config.yaml
n_layer: 8
d_model: 128
n_experts: 128
experts_per_token: 2
d_expert: 64
d_shared_expert: 64
activation: "swiglu"
moe_layers: [0, 1, 2, 3, 4, 5, 6, 7]
router_score: "sigmoid"
normalize_top_k: true
routed_scale: 1.5
balance_loss: 0.00105
balance_bias: true
router_bias: true
shared_expert_gate: true
init_std_router: 0.00911
lr_router: 0.00095
n_head: 2
n_kv_head: 2
head_dim: 64
vocab_size: 8192
norm: "rmsnorm"
norm_place: "pre"
norm_eps: 1e-05
positions: "rope"
rope_base: 10000.0
rope_fraction: 1.0
qk_norm: false
attn_scale: 0.125
tie_embeddings: true
parallel_block: false
init: "normal"
init_std_qkv: 0.0502
init_std_o: 0.0502
init_std_up: 0.0502
init_std_down: 0.0
optimizer: "soap_variant"
lr: 0.00826
beta1: 0.95
beta2: 0.98
weight_decay: 0.017
lr_head: 0.0076
grad_clip: 0.5
warmup_steps: 200
schedule: "wsd"
decay_fraction: 0.63
decay_shape: "linear"
final_lr_fraction: 0.0
batch_tokens: [65536, 131072, 196608]
seq_len: 1024
doc_mask: true
train_tokens: 522600000
steps: 4490
dataset: "wikipedia_en"
Below are experts of layer 4 (counted from 0) of a mixture-of-experts language model. Rows are named router (the router's row for the expert) and show model dimensions 0-127. Each number is 128 + 32 x the weight over its row's rms, rounded and kept within 0 to 255.
After each expert's rows: a language model's description of what the expert responds to. This comes from a sample of Wikipedia text that the model never trained on.

# expert 9
router [182 188 152  84  82 147 135 106 139 161 154 131 150 106 118 138 111 224  96 115 123 170 134 131 153 119 121 155 107 112 119 172 149  73  69  97 100  85 127 162 113 125 117 118 137 200 121 148 156  52 109 120  76 128  96 138 145 109 106 142 117 115 125 168 170 140  68 130 124 184 104  97 122 128 112 159 162 141  99 152 104 140 143 141 113 172 146  99 154 172 110  87 108 137 107 153 169 143 139   0 112  67 133  92 143  62 105 161 113 137 142 130 164 137 100 104 135 114 153 127 106  95 105 112 134  99 144 176]
Line breaks ending a table header or row, mostly before |---| separator lines, also ending infobox fields and list items.

# expert 27
router [149 160 104 129  91 125 172  82 128 163 113  74 150 154 144 138 109 190 173 117 121 133 131 108  76 117 125  73 122 110 204 127 170 125  94 122 137 173  83 140 124 111 161 120 146 153  90 135 164 117 104  95 105 106  47 153 166 176  99 154  97 147 118  98 106 184 118 196 117 138 124  84 120 103 133 143 143 108 102 131 198 115 101  82 176 129  96 134 134 126  83 101  94 139  99 202  84 137 144 122 139  79 103 115  87 136  95  89  77 140 143 148 154  87 118 186 137 188 102 133  73 137 106 110 140  50 108 153]
Determiners opening a noun phrase, mainly a and an, also one, some, any, several, another, often after is, as, with, commas.

# expert 37
router [101 150 129 146 119  76 125 141 193 128 142 145 109 218 120 139 129 161 137 101 185 208 119 102 112 102 127 154 139  72 177 110 187 148 155 130 114 172 153 161 147 139  99 111 105 214 139 106  55 111 111 154 114 123 124 112 153 171 138  59 102  71 138 131 140 161 125 135 151 136 117 129 118  91  93 131 165 121  41  92 119 136 104 152 158 116 112 110 162 181 123 121 111 174 120 158 105 150  96 123 196  93  48 104 134 150 149 124 134 135 149 133 127 152 118 120 135  90 182 131 125 195  82 139 132  82 142 139]
Second piece of a word split after its first letters, often after R or St, such as R-at-ings, r-unner-ups, St-oll-er.

# expert 56
router [ 99 171  89 102 117  83 124 149 184  71 133 120 141 135 104  72  65 129 133 129 123 155 129 122 122 152 135 139  94 110 154 130 168  79 144 125  52 180 133 154 101 117 110 146  83 165 134 129 141 117 143 111 164 163  72 146 116 163 149 150  95  68  65  68 144 138 121 110 125 150 112 138 145 135 158 147 152 186 140 194 134 102 109  78 109 126 163  94 173 176  69 119 114 139 131 120 122  68  70  52 144  45 130  80 111  65  78 134 104 133 130 118 138 131 134 140 152 126  79 162 120 116 110 116 159  81  94 124]
Line breaks ending a sentence, list item or table row, often before See also headings or new list entries.

# expert 48
router [126 164 132 164  85 103 130 127 158 149 121 103  58  97 104 107 106 139 102 139 101 173  72 139 166 132 123 152 105 128 139 134 124  68 160 119 158 118 105 152 182 120  89 122 162 141 174 115 130 160 187 136 132 168 123 170 127 103 120 142  60 101 147 106 138 115  78 100 155 127  93 170 110 110 108 184 170 156  50 118 175 126  49  35 145 138 128  64 144 158  91 129 120 152 104 156 133  83 128  70 109  89 129  77  83 122  92 126 119 141 152  60 125 141 148 143 133 102 119 116 105 148  73  81 109 115  88  85]
Single or paired capital letters inside acronyms and call signs, such as WCN-C, A&R, CONME-B-OL, NA-N-D.

# expert 58
router [ 83 158 161 166 155  84 152 148 166 149 124 104 126 105 141 134 101 147  98 113 102 170 168 138 166 145 196 104 135 111 156 150 177 109 149  89  94 138  75 187  99 128 134 122 113 172 127 149 102  53 143 134 111 140 102 246 115 158  85 153 142 136 119 102 119 175 120 161 120 188  73 186 146 138 135 148 147 113 136 155 118 133 134 122 109  96 135  64 164 104  74  66 105 153 155 156 136 172  70 103 174 114 120  75 125 121 101  88  85  86 145 138 146 176  84 137 121 118 106 134 147 140 138 101 155 133 139  63]
Temporal and locative prepositions, mostly starting a sentence or paragraph before a year, such as In 2009, After, During, since.

# expert 50
router [ 79 185  71 157 146 124 140 131 153 105 141  58 125 152 143 105 131 183 116 144 126 157 116 166 161 103 147 185 127  93 109 170 140 114 122  92  84 146 134 155 126 161 141 146  99 140 102 113  80  81 101 136  93 125  86 144 145 198 137 124 123 120  90 141 187 148 123 143 163 176 131 178 112 107  65 153 145 109 133 141 105 216 128 118 113 125 136 112 182 132 113 106  97 169 104 181 169 111  99 108 119 120 171  75 182  94  63 112 110 157 126 158 152 178 170 161 145 126 165 154  95 196 100 105 182 106  81 113]
Words right after "the" or "a", such as same, previous, first, last, time, plus the "ot" in Plot headings.

# expert 63
router [155 155 109 135 156 110 113 112 117 141 109 109 129 178  99 170 133 100 105 118 118 114 164 191  91 217 140 129 161 114 121 133 116 143 113 140  99 160  55 162 141 107 131 157 186 147 178 125 124  16 183 136 137 163 121 140  96 128  86 127 122  64 170 136 158 161 146 120 146 149 138  97 152 128 141 157 168 128  62 168 122 178 118  87 142 110 122  92 104 189  94 124 123 126  95 137 168 142  98  80 137  87 129 157  64 156 107 155 154 154 200 167 155 120 118 155 141 132 131 170  88 157  76  99  92 140  97 168]
Pipe separators between cells in table headers and rows, also semicolons and colons separating fields in lists and election results.

# expert 8
router [145 177 146 115 103  89 129 118 130 106 155 108  98 137 106 146  95 173  80 138 135 136  86 128 163 112 146 106 121 117 116 102 194  11 119  88 111 134  36 120 162  96  86 134 145 121 127 150 130 116 170 193 160  96 128 156 163 118  99 139 124 115 125  87 130 108 121 123 193 158  81 152  90 126 125 105 148 187  97 143 148 186 158 128 124 127 136  47 194 174 114 104 121 158 108 146 155 120 110  99 152  67  78 104  86 159 133 121 110 101 116 146 132 130 149 103 132  97 105 133  84 149 123 102 213  80 111 124]
Country, region and state names or their codes after commas, pipes or "in", such as France, United States, ITA, Canada.